python train.py --n_layer=9 --d_shared_expert=128 --router_score="softmax" --steps=9649
Below are experts of layer 4 (counted from 0) of a mixture-of-experts language model. Rows are named router (the router's row for the expert), up (a neuron's input weights, with its number) and show model dimensions 80-119. Each number is 128 + 32 x the weight over its row's rms, rounded and kept within 0 to 255.
After each expert's rows: "gets" lists some tokens that make up at least twice as much of what it gets as of all text. This comes from a sample of Wikipedia text that the model never trained on. Tokens count by the router's weight.

# expert 27
router [120 131  65 183 132  99 183 137 142 166 164 132 109 165 166 133 153  81  81 110 117 174  98 150 107  95  86 153 180  93 129 108 136 141 123 135 162 120  68  98]
up0 [140 135 110 144 155  95 131  97 141  64 122 117 131 103 153 122  85 128 167 130 210 142 113 128 110 162 165  97 140 139 148 113 123  84  93 201 112 133 122 115]
up1 [ 44 169 143 114  95  96 150  83 156 151 113 144 109 119  98 109 142 100  86 103 117 108 107 121 105 136 169 107 144 116  77 162 147 151 165  94 100 123 102 122]
up2 [145  98 173  94 134 118  79  94  77  73 109 103 145 172  59  59 158 104 157 125  83  92  80  91 138 112  88 108 106 147 129  73 164  86  99 163 157 165 104 146]
up3 [154  89  97 170 221 173 159 119 168 136 135 107 139 175 140 113  67 100 121 167 145 173 108 118 166 113 113 126 120 140 132 142 105 141 137 107 138 162  92 186]
up4 [165 152 137 203  50 117  95 128  91 178 125 151  98 117 166 139 152 132 158 115 124 122 133  64 140 120  93 197 180 119  52 113 156 107 132 124 117 133 141 127]
gets: ".\n\n", ".", "==", " In", "In", "-"

# expert 31
router [ 63 115 146 120 129 127 119  97 147 141 136  79  70 135 134  93  85 119  98  77  82 141  88 120 132 151 161  39 159 121 163 122 134 129 130 174 152 161 163  61]
up0 [117 128 124 107 102  88 162 108 167 145 174 125 116 151 104 164  66  92 157 105 146  87  80  87 138 139 149 202 111 159 107 109  84 139  79 141 129 162 164 156]
up1 [ 97 140 110 110 139 112 137  79  75 154 104 137 146 133 121 164 111 168 114 140 152 175 128 111 106  79  83 128 174  36 187 138  86 136 122 122 151 123 175 156]
up2 [136 124 135 107 139 108 114 141 177 139 116  84 124 202 172 138 153  66  97 143  95 100  79 105 106  98 105 143  93 170  55 143 148  32 134 126 164 145 165  88]
up3 [136  86 140 146 147 131 131 161 170  94 132 118 142 153 210 205 153 125 104  99 126 165 127 120 130 136 120 135 137 177 148 122 125 192  83 140 144 169 179 145]
up4 [140 145 178  76 134 120 158  92 131 205 130 169 156  84 177 117 130 102 154 166 131 176 168  94 158 101 198 106 111 151 151 145 123 145  99  93 152 120 125 105]
gets: " Mar", "ar", "a", ".", "an", "or"

# expert 2
router [152 159 114 138 114 154 140  91 155 137 115  99 133 151 111 154 156 160 126 102 126  87 179 147 134 132 137 119  78 197  98  78 173 163 151  98 154 164  82 125]
up0 [120 180 150 131  22 105  84 154 141 160 134 177 114  78 193 152 109 145 109 147 163 124 108  54  77 106 113  99 149 147 147  98 129 141  83 101 161 132 108 105]
up1 [ 74 151 137 100 122 132 159  81 122 126 156 103  80 137  96 141 141 147 131 146  74 132 116 140  21 145 141 186 117 124 140 108 101  51 125 129 139 178  73 133]
up2 [118  89 143  83 113 178 177 119 117  67 122  87  86 161  88 158 139 142 131 124 125 148 117 150 108 203 142 133 151 121  65 147 119 140  93 126 153 142 141 112]
up3 [ 95 135 123 169 122  32 109 123  95 137  78 161 170 104 148 102  85  75 160 152 183  76 170 138 163 169  95 172 125 137 158 203 118 100 141 129 100 127  68 199]
up4 [118 135 128  54 109 140 101 140 188 131 173 143 132 160 157 105  73 119 127  99 117 157 119 134 162 135 142 125 123 157 173 107 152 131  96  92 111 161 110 164]
gets: ".", "1", "2", "0", " ", "–"

# expert 7
router [174  93 106 176 146 182 138 190 138  83 143 164 151  80 117 100 155 109 205 156 144 155 109 108  59 123 163 132 180 121 110  70 193 142  89 148 167 150 135 139]
up0 [136 120 133 124 161  99 120 113  97 115 169 110  96 126 107 170 125  97 145 139 150 176 118 126 121 155 134 130 161 114 162 176 116  42 129  73  95  38 133 122]
up1 [164 205 131 104 135 124 137 189 127 162 103 155 117 111 195 110 147 135 168 124  88  89 100  83 134 139  89 142 101 154 139 170 136 132 122 104 116 114  78 185]
up2 [140 161 134 147 199 122 154 162  94  91 124 162 127 129 125 209 106 144 120 108 119 140 113 160  88 128  90 152 107  99  99 185 150  58 133 171  82 139  91 131]
up3 [152 145 171 175 111 136 167 156  40 115  88 129 125 141 111 119 142 120 113 159 153 120 144 136 152 146  97 130 128 165 106 150  83 152 123 190 104 166  82 158]
up4 [148 147 128 159  85 144 158  91  92 138 122 119 108 141 118 173 136 103 145 150 116  64 151 105 118  90 106 165 112 181  98 169 144 142 141 163 115 129 115 124]
gets: ".", " (", ":", "s", ";", ")."

# expert 24
router [120 165 154 108 133  32 119  96  94 142 134 152 114 130 127 100 185 159 125 181 107 108 141  95 139 186 121 166 121 119 107 105 153  75 128 181 104 138 111 146]
up0 [142 145 141 160 152 113 122 117 164 111 121 145 187 188 149 122 100  85 128 104  66 103 128 133 128 176 147 113 110 152 127  82 115 154 142 115  76  99 172 176]
up1 [128 117 123  99 192 117  95 144 101 114 105 114 144 148 125 129 101 131 162 135 119 140  62 144 116 155 169 138 118  61  73 216  98 130  57 123 153  75 105 132]
up2 [ 96 131  87 181 138 109 166 172  75  87 140 142 153 104 111 183 173 140 133 127 122 147 183 145 121 115 132 122 121  88  84 133 132 123  40  93  96 106 125 123]
up3 [135 131 204 125 134 118  85  70 120 114 175  73 100  95 143 153 140 144 111  64 113  58 172 168 179  75  61  89 150 127 147  85 140  67 112 100 140 145 139 154]
up4 [146 139 111 149  80 129  86  79  60  96 119 125 115 143 119 106 130  62 117 153 155 136 138  69 153 117 152 137 141 135 115 188 109 175 145 154 208  86 148 117]
gets: " w", " h", " f", " years", " part", " end"

# expert 6
router [120 105 129 172 173 159  69 115 155 130 161 114 131 113 137 132  91 115 110 122 136  82  72  98 163 106 161 131 174 124 143 128 133 150 108 170 195  93 180  94]
up0 [144  48 152 136 193 135 128 128  85 132 173  83 139 100 134 133  79 130 173 141  90  64 108 179 138 115 158 130  73  79 136 152 112  81 127 134 103  97 113 100]
up1 [115  67  92 109 133  95 124 153 100 104 120 124 180 139 125 182  65 137  94  73  87  41 119  47 119  75 130  68  78 123 114 161  67  90 121 150 102  89 105 153]
up2 [ 75 142  83 149 105 147 169 111  94 167 147 131 107 161 143 149 140 124 177 217 131 153 171 111 168 111 138 171 150  57 128 157 147 119 146 132 160  84 149 178]
up3 [135 124 121 101  97 182  81 171  83 132 146 108 140  90 191 149 117 151  99  90 147 106 198  63  86 178 153 130 137 158 134 142 185 125  91 117 100 136 146 104]
up4 [111 197 141 140 176 145 132 157 101  88 107 121 190 154 101 167 142 122 196 125 108 120 141  76 100 107 143 175 135 133 154 105 137 115 163 110  89  98  84 147]
gets: " |", "i", "a", "o", "er", "son"

# expert 15
router [113 111 107  95  63  69 143 121 129 130 123  94 118 179 128 142 166 150 107 152 190  93 142 108  99  85 143 157  66 145 137 141  71 127 141 167 119 127  99 118]
up0 [152  45 126 104 165 146 163 154 142 114 119 118  98 142 179 174 146 147 153  98 183  97 186  87 144 145 127 128 134  58 123 187 141  98 146 184  84 119 191 119]
up1 [145 131 117  79 136 165 169 193 112 132 128 158  95 125  83  86 142 173 134 189 128  99 135 107 103 120 168 152 130  87  97  79 117 149 122 128 136 114 134 114]
up2 [163 127  97 122 157 131  63  86 185 135 147 167 171 124 144  95 108 135 108  81 165 117 110  94 161  99 136 121 176 149 106  97 117 138  98 114 172 180 171 118]
up3 [143 124 134 115 163 167  56  99 128 137 155 142  80 169 132 130 133  78 129 118 129 116 115 118 169 118 109 158 123 176 151 135 126 122 145 140  90 125 127 104]
up4 [ 97 131 107 113  67 117 108 178 119 125 135 162 137  70 197  60 142 167 123 115 133  74 125  93 130 165 189  97 128 117 142 131  88 148 129 122 119 115 146 109]
gets: " a", " an", " the", " two", " ex", " s"

# expert 14
router [118  92 149 134 142  87 124 137 110 213 109 113  99 128 136 210 106 149  99 117 165 143 109 108  89 124  59 115 113 172  82 133 151 121 130 150 177 174 122  70]
up0 [162 152 130  89 108 119 136 139 219 111  54 170 166 189 151  82 135 160 135 103 106 175 132 114 179 178 153 161  92 132  91  98 111 159  60  78 153 147  88 157]
up1 [ 78 129 138 174  75 190  97  97 110 114 132 174  90 137  63  54 209 134 121  85  90  88 137 112 128  95 148 133 140 185 156  47 111  94 160 126  85  76 167  95]
up2 [160 198 115 141 178 121 141  89 113 131 101 170 153  96 121 107 144 153 164 127 115 185 170 180 144 141 134 167  91 106  71 146  85 122 174 158 163 111 176 140]
up3 [140 125 158 119  98 145 110 194  53 142 109 155 151 198 109 117 199  69 103 169 163 119 124 122 174  89 152 125 117  36 175 176 106 125 123 164 123 130 143 144]
up4 [162 120 185 171 162 153  97 107 159  94 138 106 118 124 186  85 151 163 176 165 168 127 190 226  74 113 140 122 153 146 107 140 125 121 125 161 152 115 148 124]
gets: " ", "ia", "1", " England", " California", "6"

# expert 1
router [146 101 104 151  85 155 188 153 100 104 165 148 129 100 118  79 146  87 180 106 140 151  98  91 134  86 104 154 154 152 143 102 169 194 183  93 120 163 164 109]
up0 [138 147 193  90 110 142 152 131 112 185 101 142 179  96 170 140  81 132 136 197 182 162 153 110 136  56 131 111  40 175 103 102 137  96 155  66 130 145 130 194]
up1 [163  98 189 121 155 156 118 182 142 125 111 123 131 158 142  93 170 106 136  86 141 146 105 119 138 165 181  95 185 112  45 100 151 132  98 118 133  88 126 114]
up2 [152 176 125 150 136  81 131 110  88  92  87 140 179 117  73 160 164  63 132 132 160 128 141 118 111 148 155 152 159 109  88  79 153 129 146 157 110 131 122 128]
up3 [146 136 151  63 121 150 171 164 100 130 129  69 102 159 167 156 118 187 115 174 153 128 128 123 108 155  98 115 122 165 118 107 187 158  34 121  95 180  75 160]
up4 [140 159 184 120  98  94 159 105 127 111 149 109 143 123 211 137 125 108 164 179 178  73  94 125 118 119  81 108 142 154 197 157 112 140 155 148 143 124 126 168]
gets: "\"", " \"", ")", "'", ".\n\n", "==\n"

# expert 5
router [206 136 146 110 109 143 104 162  98 149 104 133 104 144 176 113  91 114 162 128 154 112 184 127  91 132 101 144 117  37 173 174  81 129 103 126 112  81 140 177]
up0 [151 128 102 182  88 166 138 169 104 134 120 115 137 116 165  95 125 140 123 110 141 152 115 170 114  88 166  97 159 111  59 156 114 117  56 128  96 116 119 144]
up1 [117 148 110 138 180 145 128  54 115 138 188 128 145 110  81 194 115 159  47 163  94 121 170 162 130 125  91  86 114 164 131 157  97  89 149 147  70 132 106 126]
up2 [172  86 152 157 133 122 170 161 135  46 110 133  47  70 110 117 175 139  72 143 161 121 134 123 114 109 132 159 110 148 176 156 128 127 134  99 143  95  74 143]
up3 [ 82 170 133  90 142 142 151 144 138  97 125 159 154 167 102  84 112 172 149  59 135 150 134  68 150 170 176 143 148 111 128 120 137 140 178 108 113 126 223 106]
up4 [118  52 173  99 136 113 116 146 171 126 126 121 178 165 158  63  90 115 190 156 122 119 172 118 142 133 182 157 141  96 166  98  98 138 138 172 173 150 108 160]
gets: "ly", "s", " he", " is", " also", " was"

# expert 22
router [135 106 143 147 130 127 106  84  61 115 100 196 170 135 141 191 173 107 131 104 136 104 203 103 137 114  65 103  60 129  77 167 136 138 138 111  79 121 166 137]
up0 [157 112 144 163 142 138 111 193 170 157  91 115 125 111 159 174 137 126 138 155 141 165  69 162  80 121 123 184 205 149 166  93  57 163 109 126 103 100  99 137]
up1 [119 147  85 114 142 152 127 123 129 115 171 156  91 149 110 165 184 131 123 142 164 172 133 117 148 148 142 149  94 157 184 105 108 132 137 139  90  59 128 137]
up2 [ 95 108 122 140 154 116 122 121 129 189 187 153 152 128 141  64  67 136  96 152  51 139 136 130 127 132  31  51 130 180 138 154 165 125 132 151 124 132 131 127]
up3 [137  69 175 111 112 123 129 153  78 119 101 125  97 105 119 112 180 139 102 138 145  96 159  86 132 106  88 159 124  68 167  81 151 107  96 105 156 156 131 126]
up4 [144 121 200 139  80 136 147 131 134  88 142 148  86 166 107 156 110 141 118  77 169 186 211 106 121 109 169 166  82  99 105 190 173 155 140 112 128 133 163 142]
gets: "ed", "ing", " to", " was", "ated", " is"

# expert 12
router [109 168  93 151  69  90 205  98  74 130  90 108 144 114 104 125 134 159 190 158 153  89 163 130 111 160 126 164 152 133 137 150  85 123  96 123 158 112  81 182]
up0 [110 132 142 128 186 159  97  91  58  68 169 162 160 110 148 151  54 103 134 155 164 150  87 149 158 109 118 104 152 118 111  75 125  83  12 106  54 135  99 123]
up1 [122 150  75 200 123 124 130 107 106 115 123  95 130 114 124 147 149  82 123 128 147 118 127 149 162 107  88 153 133 148  68 114  81 134 139 162 123 135 138 128]
up2 [156 129 142  72 164 129 166  92  84 128 117 139 113 130 137 121 132 115 102 109  77  89 109 144 127 129 160  69 240 141 114 167 149  76 102 104 147 209 124  99]
up3 [115 144 139 125  88  92  69 142  83 183 152 120 133 141 162 123  64 150 128 135 101 113 140 179  78 186  77 131 170  83 163 143 111 106 138  38 152  91 163 138]
up4 [151  49  98  96  36 134 173 131 155  66 149 163 127 101 167 137 170 121 106 107 132  88 165 157 152 191 154 119 183 133 186 165 150 114 125 142 121 144 117  57]
gets: "th", " first", " two", " one", " second", " three"